Weights of a small mixture-of-experts language model, trained from scratch on English Wikipedia: 29.3M parameters.
Below are experts of layer 5 (counted from 0) of a mixture-of-experts language model. Rows are named down (a neuron's output weights, with its number) and show model dimensions 128-191. Each number is 128 + 24 x the weight over its row's rms, rounded and kept within 0 to 255.
Before each expert's rows: "comes before" lists some tokens at least twice as common just after its tokens as in all text. This comes from a sample of Wikipedia text that the model never trained on. Tokens count by the router's weight.

# expert 62
comes before: " |", ";", " /", "%", " km", "th"
down0 [128 124 138 147  92 127 113 175  98 183 110 179 109 155 145 132 116 109 182 150 158 152 160 183 101 130 140 106 125 173 116 156 112 133 113 117 125 145  96 147 128 111 108 108  97 138 106  76 117 105 178 102 148 168 155 190 148 155 138  64 140 116 139 106]
down1 [146 140 114 147  80 129 142 135 103 149 106 117 132 164 104 155 108 133  98  82 134 155 145 102 120 151 127 168 131 119 121  42 122 156  94 157 142 102 119 137 110 179 123 146  71 157 131 104 134 123  94 173 126 107 118 130 155 116  97 125 112  84 142 132]
down2 [153 164 108 168 147 190 100 100 148 140 121 153 114 108 160 139 110 107 167  59  99 139 137 126 119 154 166  89 150 118 112 117 126 134 136  70 206  84 147 134 137 161 115 134 108 118 122 131 135 135 164 103 155  93 109 129 132 110 158 154 161 119 135 134]
down3 [136 126 124 141 145 147 120 152 104 125 169 158 135 165 117 184 113  74 114  87 126 134 144 149 136 158 137 124 151 143  81  88 127 173 123 103  95 113  62 123 143 132 108  60 159 129 156 138 110 125 143 124  97  96 103  92 133 106 104 159  63 155 125 115]
down4 [123 143 126 136  99 164  94 159 114 128 141 121 137 125 119 176 110  75  97 112 108 150 114 147 147 142  96 188 118  73 167 115 105 108 108 123 163 116 123 137 157 144 155 130 137 126 141 135 160 124 126 178 104 104 102 123 110 139 111 132 140  91  74 144]
down5 [129  95 130 133 151 119 151 125 158 157 110  88 119 137  94 185 119 112 115 152 102 104 173 131 145 103 147 149 143 144 117 117  92 176 124 115 120 111 101 123 100  84 132 122 123 128 127 123 101 138 155 132 126 170 125 119 116 122 130 131 175 124 130 116]
down6 [129 157 163 132  99  82  81 125 135  97 210 155 103 118 147 121 119 119 139 151 101 140 161 158 137 115 141  70 141 142 127 179 150 107 132 134 105 131 134 134 109 151 143 103 136 143 156 146  91 120 113 134 150 141 131 119  88 102 111 121 100 118 152 162]
down7 [120 102 124 107 142 131 125 116 133  87 123 144 161 118 114 134  86 134 113 123 154  99 143 165 130 139 139 135 148 164 106 160 127 116 152 152 150  69  95 102  70 145 112  92  59 151 138 155 137 166  99 127 147 149 144 117 134 112 118 145 134  87 129 143]
down8 [153 111  86 143  93 149 118 172 113 140 117 165 126 104 125 163 151  79 152  92  95 154 125 150 152 124 118 102 172 139 115  73 111 136  81 149  84  96  42 157  83 117  89 103 130  72 116 120  78 128 152 156  88 124 156 146  89 119 126 127 107  97 151 104]
down9 [121 100 142  90 142 138 109  86 126 106 111 157 131 146 134 139  97 173 146 137 124 182 178 114 138 126 124 146 162 117  98 117 161 135 108 129 101 117 162 159  88 144 120  93 140 141 135 174 147 141 120 150 159 112  65 107  93 174 124 127 161 118 107 121]
down10 [132 113 181 133 120 118 110 122 141 131 181  95 118 103 154 129  88 105 129 127 106 121 174 129 153 127 155 162  90 145 103 142 133  87 155 159 117 138 128  87 124 186 123 109 100 148  77 121  99 112 139  99 132 160 110 135 140 136 112 141 152 141 115 128]
down11 [111  82 124 106 153 131  92  86 126 158 109  99 139 102 132 141 160 137 128 142 135 125  74 123 131 145 132 147 135 129  55 133 147 130 133 136 146 138 133 145 141 135  66 187 135 155 146 156 122 129 145 121 113 172 110 131 138 113 129 181 190 154 139 131]
down12 [114  93 157 155 136 166  97 103 140 116 129 201 156 137 152 111 150 131 146 128 140  90 122 121 175 168 149 102 185 145  80 115 147 111 119 105 131 108 126 101 133  96 104 173 112 134 132 117 119 130 105 123 145 139 139 141 113 104 112 150 140 102  92 146]
down13 [140 149 112 158 145 137 148 128 149 131 150 131 102  59 156  88 133 139 150 160 100 148 136 170 100 128 124  73 150 130 156 157 193 152 127 115 128 109  91 121 158 157 150  97 138 138 154 122 168 121 116 101 113 176 135 127 104 173 121  89 136 103 113 126]
down14 [157 143 144 105 145 100  52 116 114 165 112 139 104 129 139 136 158 160 195 171 127 111 121 164 126 145 152 148 183 173 124 109  82  98 109 112 131 102 122 104 139 154 143 121 143 122 110 119  81  80 149 121 123 119 147 118  98 115 121 127 101 169 178  83]
down15 [132  79 142 107  86 108  62 141  70 126 125 152 167  89 124 113 129 121  94 186 114 123 102  88 146 112 172 115 168 100 118 139 105 127 121  81  90 116 133 135 115 123 118 160  97 109 126 128 144 139  84 147 144 151 125 195 131 116  97 127 142 141 122 115]

# expert 8
comes before: "s", " and", "t", " other", " but", " which"
down0 [ 86 161 120 109 158 144  87 130 128 112 134 130  96 131 160 140 117 155  98 137 152  86  94 126 165 129 145 120 122 151 142 115 124 106 163 118 150  75 145 137 169 157 103 151 178 121 132 129 170 106 132 103 174 106 122 114 133 118 167 157 171  94 108 127]
down1 [153 119 133 129 159 120 147 106  98 156 117  73  96 126 134 171 145 167  94 112 129 127 146 127 133 133 145 161 100  77 130 146 131 129 139 150 119  98 134 121  86 104  99 112  88 104 112 187  95  88 121 136  97 112 153 124 151  87 113 145 121 129 170  83]
down2 [143 102 114 141 125 109 141 115 107 138 142 146  90 144 157 126 125 102 139  94 111  91 123 118 156 113 135 119 132 108 116  97  77 103 178 106 123 179 106 130 120 133 130 165 157 144 186 147 149 117 134 120 157 139 151 122 135 182 138 120 143 169 128 137]
down3 [114 161 130 164 126 134 129 113  97 119 142 132 154 113 147 154 131 116  70 140 134 161  95 108 108 123 164 110 145 137 150 124  95 103  99 128 158 135 153 105 132  88 113 122 140 114 109 135 137 112 159 140 119 123 143 147  95 111 110 156 103 120 185 154]
down4 [151 112 140 114 115 134 110 141 106 107 121 115 119  94 141  98 153 153 137 105 104 103 143 159 125  81 138  74 130 128 109 163 132 120  90 130 136 126 112 137 159  91 142 137 124 146  74 151 183 119 130 137 100 121 145 109 158 169 121 104 112 141 141 148]
down5 [138  92 156 119  89 128 106 150 118  96 137 101 123 109 120 115 131 149  92 146 163 146 100 137 143  99 142 126 139 157 156 140 130 122 156  99 151  80 133 100 167 103 161 130 114  99 125 136  97 149 120 112 113 109 125 108 106 161 161 156  54 145 125 113]
down6 [ 94 140  98 102 143 141 145 114 149 139 100 148  96 121 110 179 109 105 146 118 125 146 127 119 167  95  99 120 111 100 103 143 117 125 111 116 162  83  96 141 157 114 141 151 147 160 161 138 108 127  90 124 143 127 127 109 152 117 170 128 153 116 152 125]
down7 [121 175  95 157 135 121 169 137 141 143 138 142 123 122  90 160 109  88 131 129 138 158 122 172 137 160 116  90 111 107 146 161  87  87  99  82 131 153 112 134 127  89 128 120 185  97 133  92 165 125 126 119 124 102 145 109 128 116 107 132 101 129  95 144]
down8 [136 130 130  85 120 100 102 131 115 104 165 145 155 165 144 115 120 162  88 118 165 136 103 116 129  71 162 110 120 161 102 129 181 132 141 136 115  95 115 153 156 140 176 178 110 142 132 100 137 116 142 114 126 147 130 108 153 128 174 118 131 120  91 107]
down9 [137 130 136 122 151 145 161 117 150 108 142 131  73 139 140 161 148 142 111 129 141 132 132 116 151 145 132 106  93 119 145 134  96 104  71 142 128 179 121 132 136  77 135 129  92 135 118 109 140 153 135  99 180 135  65 156 105 148 134 136 172 100 178 131]
down10 [120 138 121 115 139  73 119 122 106 103 125 129 101 141 105 142 155 145 150 132 128 141 143 136 105 156 120 115 145 132 107 141 157 118  95  87 125 102 105 118 133 126 169 146 135 136  99 108 140  91  81 104 161 157 136 102 124 121 143 117 135 149 169 171]
down11 [126  91 112 106 146 114 116 139 162 134 106 131 119 123 121 144 121 136 135 126 145  93 157  84 116 140 113 116  92 146  99 123 134 119  87 121 145 150 129 107 137 137 125 164 151  88 134 139 134 144 101 147 108 110 101 139 140 135 121 124  73 177 119 132]
down12 [132 139 125 123 147 145 122 164 142 144 107 158 131 119 127 152 127 163 129 138 125  92 132 149 108 113  89 103 146 148 123 111 119 139 106 118 135 103 138 140 113 164 128 149  87  52 132 148  96 111 154 144 125  65 126 201 133 137 127 110 111  83 116  86]
down13 [134  72 103 140 125 106 114 155  99 162 146 133 145 129 109 159 114 148 133 108 140 132 126 135 127 122 147 144 129  88 101 125 151 141 115 122 152 182 174 143 161 129 122 127 172 106 120 115 126 127 125 135 144 134 104 111 178 162 170 121 146 108 131  85]
down14 [177 159 127  88 126 163 121 119 120 127 134 193 115 136 113 149 151 121 186 138 161 148 134 127  81 170 101 133 124 158 111 178 116 120  83 144  99 142  82 112 174 158 145 130  73 143 140 155 128 120 144 117 123 114 124 144 113 130 160 114 118 153 122 150]
down15 [ 94 148 106 117 131 131 116 142 118 148 136 135  98 130 158 179 131 109 157  66 134 132  89 125 116 147 126 128 160 145 123 127  80 118 147 122 107 104 102 112  92 119 136  83 141  98 159  89 146 132 162 114 100 135  89 172 150 143 140 142 150 143 138 142]

# expert 7
comes before: " |", " 0", ";", " 1", "3", "2"
down18 [153 124 145 127 131 130 140 126 127 151 128 111 139 131 169  98  86 101 132 108 119 129 121 132  97 117 120 113 115 130  75 177 147 115  95 118 133 155 159 126 158 110 113  94 105 175 115 126 132 118 103 174 133 115  98 124 126  71 100 137 109 171 166 118]
down19 [110 110 100 128 148 139 172 133 126 155  78 165 141  92 142 177 144 117 110 146 122 112 130 129 111 123  85 155 126 110 122 123 118 140 136 116 146 133 151 111 140 166 115 121 145 143 103  88 116 153 144 120 112 137 108 129 137 141 183 112 144 146 134 123]
down20 [138 129 140 168 162 117 112 112 124 130 110 107 129 130 141 148 115 147 182 144 156 123 166 126 135 159 105  84 142 174 114 134 100 101 131 191 117 120 124 120 157 127 155  91 154 150 133 122 121  87 135 140 104  99 121 133 149 136 176 131 126 158  99 127]
down21 [110 145 110  82 139 167 101 153 127 170 151 162 127 139 140 150 130 140 102 111 128 137  97 114 134 156  98 178 101 129 123  99  81  96 119 118 151 122 149 111  70 150 129 107  78 123 159  88 157 117 115 147 126 120 113  86 134 110 108 105 183 132  82 173]
down22 [124  45 165 142  90 135 142 113 129 144 140 136  86 117 133 139 141 141 150 123 110  73  83 130 154 145 138 142  97 134 110 152  78 103 141 148 117 137 143 113 130 187 123 160 127 134 124  84 152 102 114 104 146 155 114 138 147 156 105 134 143 119  85 116]
down23 [140  88 134  97 127 155  96  97 100 120  87 118 137 105 151 146 103 159 152 161 115  93 130 174 133  95 141 131 143 108 103 162 135 153 147 134 107 112  73 142 154 153  98 144 115 139 116 126 165 126 125 124  67 101 133 136 110  93 147 130 120 124 168 137]
down24 [178 127 133 125 107 108 158 111  85 140 162 131 146  97 152  77 154  92 155 149 131 147 105 122 116 124 131 142 106 112  84 161 185 157 141  99  88 120 109 106 152 124 115 100 135 131 122  91 111 130 109 163 122 175 143 109 117 143 122 113 114 117 122 145]
down25 [138 141 122 114 135  95  96 105 165 108 161 157 116 110 150 131 145 114 100  80  85 113 133 139 136 139 131 113 156 125  97 109 141 130 108 104 141 100 145 104 146 151 121 164  99 116 132 113 160 110 132  96 120 113 124 153 101 111 119 110 131 174 107 133]
down26 [123 115 138 129 148 127 139 117 125 104 156 155 144 126 123 100 132 164 135 149 170 120 177  97 115 149 106 139 107 110  84 145 141 138 119 134 207 109 148 136 145  90 116  59 117 135 128 128 109  98 123 112 137 114  99 104 137 129 130 118 141 110 106 141]
down27 [110 132 123 136  97 175 132 115 112 121  90 148 171 148 157 112 127 113 190 142 180 103 154 114 124 141 131  91 139 131 107 126  79 168  86 127 156  99 132  94 110 123 161 126 143 150 156 128 124 145  95 109 121 146 109 117 113 148 119 136 107  46 131 131]
down28 [111  78 105 105  91 107 134  89 122 116 113 120 137 113 152 126 134 157 106 116 108 161 120 117 142 134 136 136 105  94 140 121 159  93  91 132 127 123 107 105 164 121 127 105 116 120 164 104 135  90 136 124 134 146 176 156 101 130 112 173 129 142 139 122]
down29 [142 122 122 154 134 113 146  98 170 126  89 119 154  92 130 106 143 113 150 135 127 131 171 127 145 114 146 110 114 108 152 111 136 130 144 170  70 131 108 148 128 100 160 110 110 213 117 147 113  91 137 166 105 126  74 127 127 169 115 115 128 147  80  94]
down30 [148 120 115 145 129 158 115 111 155 133 160 150 122 161 132 150 119 110 118 182 158 148 146 118 161 133 162 107 142  97  64 159 136 145  97 147 130 137  97 126 121 107 165 129 140 117 144 126 156  94 133 128 110 129 153 138 124  95 124 102 166 151 130 133]
down31 [156 144 139 105 140 167 152  68 160 111 147 114 184 131 157 111 130 138 151 107 185 120 141  85 173 129 135 106  94 175  93 116  81 136 120 138 154 108 137 159 151 157 125 109 115  90 118 131 135  94 140 128 158 119 174 161 147 142 131 155 141 186 108 130]
down32 [108 162 153 125 145 119 132 139 138 111 124 128 100 119  93 130 154 133 155 120 126 146 158 146 158  81  91  69 164  93 109 127 164 125  58 151 105 150 139 101 146 135 155 133 158 125 109  85 122 174 150 141 104  62  61 132 124 131  93 130 157 112  96  84]
down33 [136 118 155 106 142 100  81 134 100 148 122 146 122 156 132 147 125 139 106 131 146 132 120 140 105  81 124  94 115 112 150  90 109 151 115 127 172 125  90 168 155 170 129 108  90 198 120 134 139 147 158 144  87 134 140 131 139 133 115  99 132  96 145 107]

# expert 41
comes before: " was", " the", " is", " and", " he", " a"
down4 [119 174 104 119 157 114 146 153 135 107 117 129 140 139 145 161 134 124 152 150 155 111 103 123 158  80 124 166  86 161 155 128 120  53 145 140 109 116 129 115 117 139 154 109 104 159 100 101  94 132 130 133 158 112 139 117 128 128 129 112 140 167 150 103]
down5 [168 135 166 128 134 127 123 105 137  85 143 113 144 160  96 146 117 114 174 148 105 101 148 122 128 124 169 129 157 121 129 135 152 127 130 159 140 122 128  78 130  96 134 105 127 134  95 153 138 123 142 139 142 127 128 163 143 147 115  99  96 132 168 120]
down6 [114 143  84 170 100 167 105 110 140 133 151 193 103  62 147  96  77 139 116  76 124 166 144  98 139 100 138 197 118  83 121 149 122  93 117 155 121 154  99 129 133 126 153 135 102 148 142 110 174 141 130 138 107 132 116 148 144  96 132 110 146 119 135 110]
down7 [131 131  95 147 130 123 136 101 109  88 111 172 161  92  90 138  90 148 144 171 102 117 143 130 127 136 119 132 137 138 180 139  77 143 125 117 161 156 126 123 152 129 119 132 138 131 114 156 152 103 157 123 141 138 125 103 148  87 130 122 146 165 154 120]
down8 [126 157 147 113  93 160 154  74 130 144 134 128  74 116 159 130 137 134 130 137 148 149 114 127 122 101 133 126  88 102 123 120 147 136 143 107 170 133 163  92 159 138 153 140 143 160 131  78 128 114 109 137 169 153 145 152 135 140 170 122 110  95 134 126]
down9 [ 72 131 119 156 200  86 143 118 139 129 129 168 131 177 122 140 167 115 122 142 121  71 123 153 165 118 115 130 124 152  99 160  86 148  73 119 162 125 125 129 118 105 134  68 163 136 130 137 132 148 124 123 119 120 175 157 130 106  80 121 111  95 134 149]
down10 [125 107 159  91 119 130 158 146 149  95 146  90 147 131 121 115 152 129 138 102 124 122 142 145 148 113  95 161 119 111 132 119  93 177 138 155 131 121 116 148 104 141 114 137 168 128 149 157 117 146 119 130 145 131 143 162 115 180 149 100 100 143 105 104]
down11 [135 149  80 153 109 124 125 170 166 158 111 142 112 138 115 132 123  91 105 106 108 182 110 129 109 103 109 106 143 133 128 106 138 114 108 114  77  73 141 111 130 105 125 171 175 135 124 139 122 124  99 136 146 113 143  98 122 112  99  93 111 128 105 118]
down12 [154 147 166 104 123 102 163 100 159 121 139 117 105 134 124 138 125  79 102  99  85 111 173 149 134 107 148 124 123 147 117 140 114 100 107 120 118 121 142 141 143 153 138 183 130 153 146 137 125 128 109 119 126 132 164  99 113 123 100 110  88 120 140 162]
down13 [200 122 157 120 118 134 126 137 113 112 109 112 129 152 159 157 140 104 143 112 136 170 123  82 147 137 142 187 169 180 118 142 136 167 121 115  88  67 146 118 161 115 126 121 102 122 152 128 141 126 128  93 146  89  84 120 117 150 144 153 112 139 131 114]
down14 [133 153 136 135 111 134  85  94 129 133 123 115 118 130 115 132 150 124  92 111 135 143 150 168 125 154  79 163 134 103  95 122 104 160 121 175 125 116 147 121 136 160  92 133  89 129 157 160 112  98 112 130 164 121 187 116 149 132 153 123 132 103 119 112]
down15 [106 114 108 131 120 135 134 139 161 162 120  84 119 125 125 109 102 132 162  97  95 143 137 111 130 115 170 118 144 179 149 155 106 130 159 103 174  96  81 139 114 113 105 116 125 141 139  89 129 115 133  70 163 114 119 106 149 148 148 105 136 134 151 121]
down16 [112 112 131 113 102 113 126 124 143 108  98 109 134 145 155 145  97 153 170 142 133 115 133 128 114 144 110  80 109 125 157 185 174  99 122 133 116 137 124 132 117 132 118 152 118 142 131 106 128 134 142 167 107  97 116 128 109 113 108 100 107 120 131 133]
down17 [133 165 129 137 102  94 118 182 135 127 107 120 143 140 118 112 140 143 118  85  97 141 104 122 132 150 121 102 125 160 129 141  92  96 147 128 103 100 137  95 132 162 119  90 131 153 149 177 119 116 101 118 117 124  97  91 133 170 125  80 141 124 140 134]
down18 [153 114 149 120 112 125 158 162 141 137 129 149 149 137 153 175 127 105  77 147 117 142 142 148 102 133 125 108 137 111 131 119 140  91 130 155 128  78 118 147 147 160 132 131  86  98 145 156 150 101 113 115 121  91 123 124 100 157 124 140  96  83 103 143]
down19 [170 135 107 128 148 100 107 141 135  95 172 160 131 135 112 107 161 152 153 136 136 117 124 144 173 172 157 106 107 102 162 116 105 132 166 139 125 160 150 132 107 101 141 150 157 153 139 162 163 131 146 147 161 141 137 147 124 197  92  67 125 114 116 158]

# expert 44
comes before: ")", "ed", ":", "ing", "s", "=="
down4 [ 95 120 107 130 170 110 115 134 134 144 126 122 128  93 118 105 155 102 115 138 146 115 189 123  97 138 107  80 125  82 121 112 102 177 107 134  99 112 110 140 124 114 129 140 125 117 134 124 128 125 127 125 120  97  64 133 138 123 155 124 121 148 132 131]
down5 [122 142 127 131 118 111 165 125 118 108 110 125 141 118 124  98 122 123 121 142 127 116 132 119 125 150  85  91 159 158  73 153  95 100 138 158 145 140 176 120 150 126 127 103  96  93 130  85  90  91 123 137 111 168 109 147 135 165 112 165 153 141 127 102]
down6 [133 135  91 118 139 138 155 135 126 136 110 173 140 156 134 105 139 152 138  99 155 101 165 144 145 152 125 118 149 132 136 120 126  62 119 168 124  91 108 122 128 124 149 135 112 150 140 119 127 104 127 135 117 133 138  93 120 114 116 109 122 100 164 122]
down7 [151 139 107 141  57 127  89 154 155 143 157 130 128 125 149 141 117 131 127 122  88 179 145 112 120 138 148 132 141 152 135  78 117  92 154 105 138 143 104 139 135 107  91 108 130 100 118 122  91 149 118 118 140 129 155 142 126 141 126 151 179 114  84  94]
down8 [132 116 136 135 108 119 152 138  67 129 181 174 120 104 158 149 152 124 156 115 112 163 144 137 133 124 125 125  82 108 150  66 153 117 104 106 151 176 108 158 148 140  81 190 123 109 120 113 113 160 110 105 170 135 133 116 139 147 145  85 125 102 141 138]
down9 [166 106 125 108 125 133 122 100 122 132 201 133 124 148 113 148 157  77 114 142 130 166 134 104 134 127 136 159 106 106 165  99 132 117  87 156  96 103 118  92 120 172  96 141 130 131 171 141 106 142 143 123 124 132 117 167 136 150 128 135 152 123 112  92]
down10 [ 97 166 176 165 130 146 124 106 147 106 163  87  67  93 121  97  84  91 178 121 145 138 110 175 107 143 110 138 106 120 106 159  93 127 172 145 132 122 149 135 103 134  72 122 145 159 126 133 131 127 105 136 150 120 102 146 114 131 125  85 150 117 160 124]
down11 [138 106 120 166 135 114 101 150 146 153 129 113 119  98 116  99 138 165 140  94 147  85 136 135 135 114 165 104 124 115 117 102 143 119 160 129 138 108 123 123 128 129 130 145 108 143 172 111 124 123 128 106 142 139 184 121 119 130 130 162  89 140 162 114]
down12 [ 87 172 106 135 161 161 116 129 160 120 116 113 143 140 149 119 143  99 147 128  99 102 113 103 111 101 111 137  94 115 151 138 135 107  80 124 140 126 151 168 101 121 130 148  78 165 121 104 123 119  98 124 135 115 138 133  93  93 119 125 126 115 148 132]
down13 [136 108  94 125 101 107  96  99 153 187 126  99 119 161 123 171 123 128 106 114 112 105 128 129 125 128 147 123 125 111 147 108 111 119 135 102 101  95 138 111 112 145  88  91 118 115 128 105 126 139 163  94  80 171 134 130 123 135 105 145 164 129  90 124]
down14 [172 119 138 119  93 120 147 139 149 148 152 147 147  67 106 139 149 135 144 180  76  93 128 112 124 116 132  80 130 140 102 144 129 100 147 124 125 144 134 119 159 141 118 143 118 135 167 106 104 140 157 117 138 127 113 184 134 173 154 131 129 133 119 132]
down15 [145 150 184 131 118 119 131 135 114 171 133 130 120 119 130 123 122 101 102 177 116 122 102 130 114 122 144 157 124 155 106 122 151 133  93 144 122 110 113 139 121 108  99 137 133 155 126 128 130 127 103 133 117 150 112 128 115 151 141 150 164 110  84 154]
down16 [125 117 136 122 134 122 137  84 124 131  97 149 102 130 138 111 147 146 114 181 116 136 113 100 143  83 125 107 103  96 162 138 152 157 119 126 143 153  98 160 148 121 113 127 141 159 167 162 132 131 112 119 170 120 135 167 160 135 105 140 173  96 109 141]
down17 [149 136  99 117 135 173 171  83  97 179 150 139 101 149 127 122 150 109 154 128 144 174 138  96 147 124 114 153 138 139 111 119 135 115 139 136 159  99 106 121 105 121 135 142 105 142 170 144 155 120 100 155  70 163 118 167 127 106 112 104 172 103  99 136]
down18 [110  99 128 134 179 154 124 139 187 163 127 186 122 123 109 138 147 181 161 199 110 144 111 173 135 112 133 146 139 116  93 169 129 122 126 152 109 134 132 155 164 154 127 116 109 160  96 122 139  95 125 130 150 119  82 144 124 155 160 128  69  88  93  79]
down19 [107 125 142 111 137 132 180 128 147  93 166 164 153 144  75 135 164 154 167 103 140 134 111 176 106 114 117 123 131 139 131  97 127 145 118 113  84 131 109 172 152 130 134 102 152 131 130 113  81 147 156  92 120 153 138 154  95 111 133  92 114 125 111 152]

# expert 39
comes before: " and", " which", " but", " he", " who", " including"
down3 [128 128 120 138 133 152 113 154 139 117 145 123 134 157 105 140 116 116 128 154 172 114 105 136 160 137 152 169 150 169 132 147 113 114 168 170 120 113 122 118 142 118 119 112  75 145 175 129 101 162 135  99 130 143  87 144 123 160 145 117 177 154 146 132]
down4 [117 123  78 158 127 126 139 118 124 140 134 127 114 117 117 144 117 168 154 120 116 113 118 136 148 153 127  90 130 139 147 102 124  83 161 120 146 135 156 174 142 120 117 154 142 104  78 162  98 135 172 152 154 141  89 134 131 104 101  92 148 112 123 125]
down5 [172 121 145 147 115 138 177 148 123 108 101 150  94 159 117 109  91 169 157 137 128 131 121 158 150 120 185 143 117 120 125 141 112 147 114 105 137 133 108 159 129 156 125 168 144 121 154 140 115 127 194 108  92 105 169 126 101 135 129 128 119  98 152 148]
down6 [126 107  75 173 113 104 155 115 118  99 112 133 129  92 110 120 114 116  97 142 125 119 121 132  87 120 158  99 113 142 147 117 136 109  89 100 146 183  78 121 172 150 151 148  96 143 121 155 108 145 122  92 156 133 120 116 112 122 108 123 130 122 121 103]
down7 [148 126 130 156 165 135 135 103 143 129  89 136 108 128 133 124 178 148 140  50 120 121 143 137 118 103 124 111 125 153 153 123 139 100 160 124 108 135 156 170 108 146 131 131 111 105 114 135  99 129 174 147 119 113 141 112 146 136 114 138 112 183 145 121]
down8 [172 126 130  87 110 162 153 118  92 152 140  75 151 111 128  72 100 134 148 140 140 112 117 167 148  99 129 115 156 130 108 125  87 145 108 178 130  95 109  83 169 171 122 121 132 129 160 116 116 114 123  55 107 131 119 117 115 129  84 119  93 133 118 129]
down9 [130  92 133 128 105  96 133 120 126 111 127  98 140 111  77 121 131 143  90 137 145  87 122 133 101  99 124  84 115 140 118 138 130 163 138 111 107 138 129 126 110 138 132 139  77 129 113 164 126 135 117 101 147 165 140  85 131 128 127 127 149 105 131  96]
down10 [ 94 152  93 146 125 149 158 161 109 141 101 161 149  58 130 110 126 112 123 179  81 125  88 128 123 142 160 140 162 146 118 110 119 123 129 148 125 166 107 110 128 151 118  91  97 106 140 117 114 148 155 134 144  99 116 109 140 110 110 129 165 112 163 111]
down11 [110 132 148 125 107 154 132 120  99 151 145 142 136 147 116 129 149  95 110 155 106 124 126 150 105  93 155 141 139  78 152 141 111 141  83 114 153  77 148 132  86 160 101 118 162 160  96 119 173 132 131 145 130  88 100 116 123 122 154 144 119  82 138  95]
down12 [117  93 129 139 135 134 153 172 149 170 131 175 121 137 126 117 134  95 144 160 109 144 125 163 127 134  93 146 126 114 135 124 156 103  67 141 112 182 105  89  84 147 100 108 160 123 154 169  92 128 135 109  99 117 125  85 105 118 141 139 117 180 155 122]
down13 [133 166 177 141 113 144 140 150 130 117 120 104  51 162 125 150 132  85 115  83 114 108 176 116 121 122 104  72 119 157 119 114 140 116 143 135 112  50 131 107 123 175 136 147 141  90 151 137 174  66 117 120 114 124 149 146 112 148 147 115 123 133  99 131]
down14 [150 111  70 112 158  95 113 136 121 108 126  84 138 129 113  92 119 138 135 127  99 134 157 113 150 160 124  98  88 157 128 108 140 178 141  99 118 141 159 146 118 137 119 110 121 122 155 137 128 130 101  96 136 118 136 100 110 107 131  88  84 177 120 163]
down15 [146 111 120 104 130 106  70 107 138 136 103 137 124 147 133 133 135 118 141 135 148 124 147 117 147  92 121 167 138 106 147 141 149 171 112 137 100 165 173 171 165 119 144 127 138 162 163 122 140 150 110 158 120 152 142 120 130 170  92 148 146 156 126 125]
down16 [121 105  87 113 120 139 175 180 142 109 140 139 137 117 133 121 113 159 123 111 113 110  69 183 149 132 110 107  88 141 137 115 154 114 101  97 115 135 169 167 100 109 141 131 128  96 144 139  91 121 104 125 160 121 111 119 131 133 143 170 103  84 142 117]
down17 [101 106 105  92 160 126  92 139 124 168  86 127 124 159 123 137 119 151 106 102 196 143 102 100  70  90 112 159 100 104  80 116 109 144  48  83 107 108 157 165 158 104 154 118 103  93  97 136 159 106 136 137 122 103  96 132 123 137  76 159 112  87 129 113]
down18 [126 108 106  93 159 125 118 149 164 108 145 136 136 155 111 120 119 126 128 153 159 120 152 137 168 134 136  97 137 155 147 167 130 150 180 124  81 141 148 125  93 138 159 113 145 146 110 106  80 112 116 121  99 110 123 122 109  99 124 100 145 159 140  98]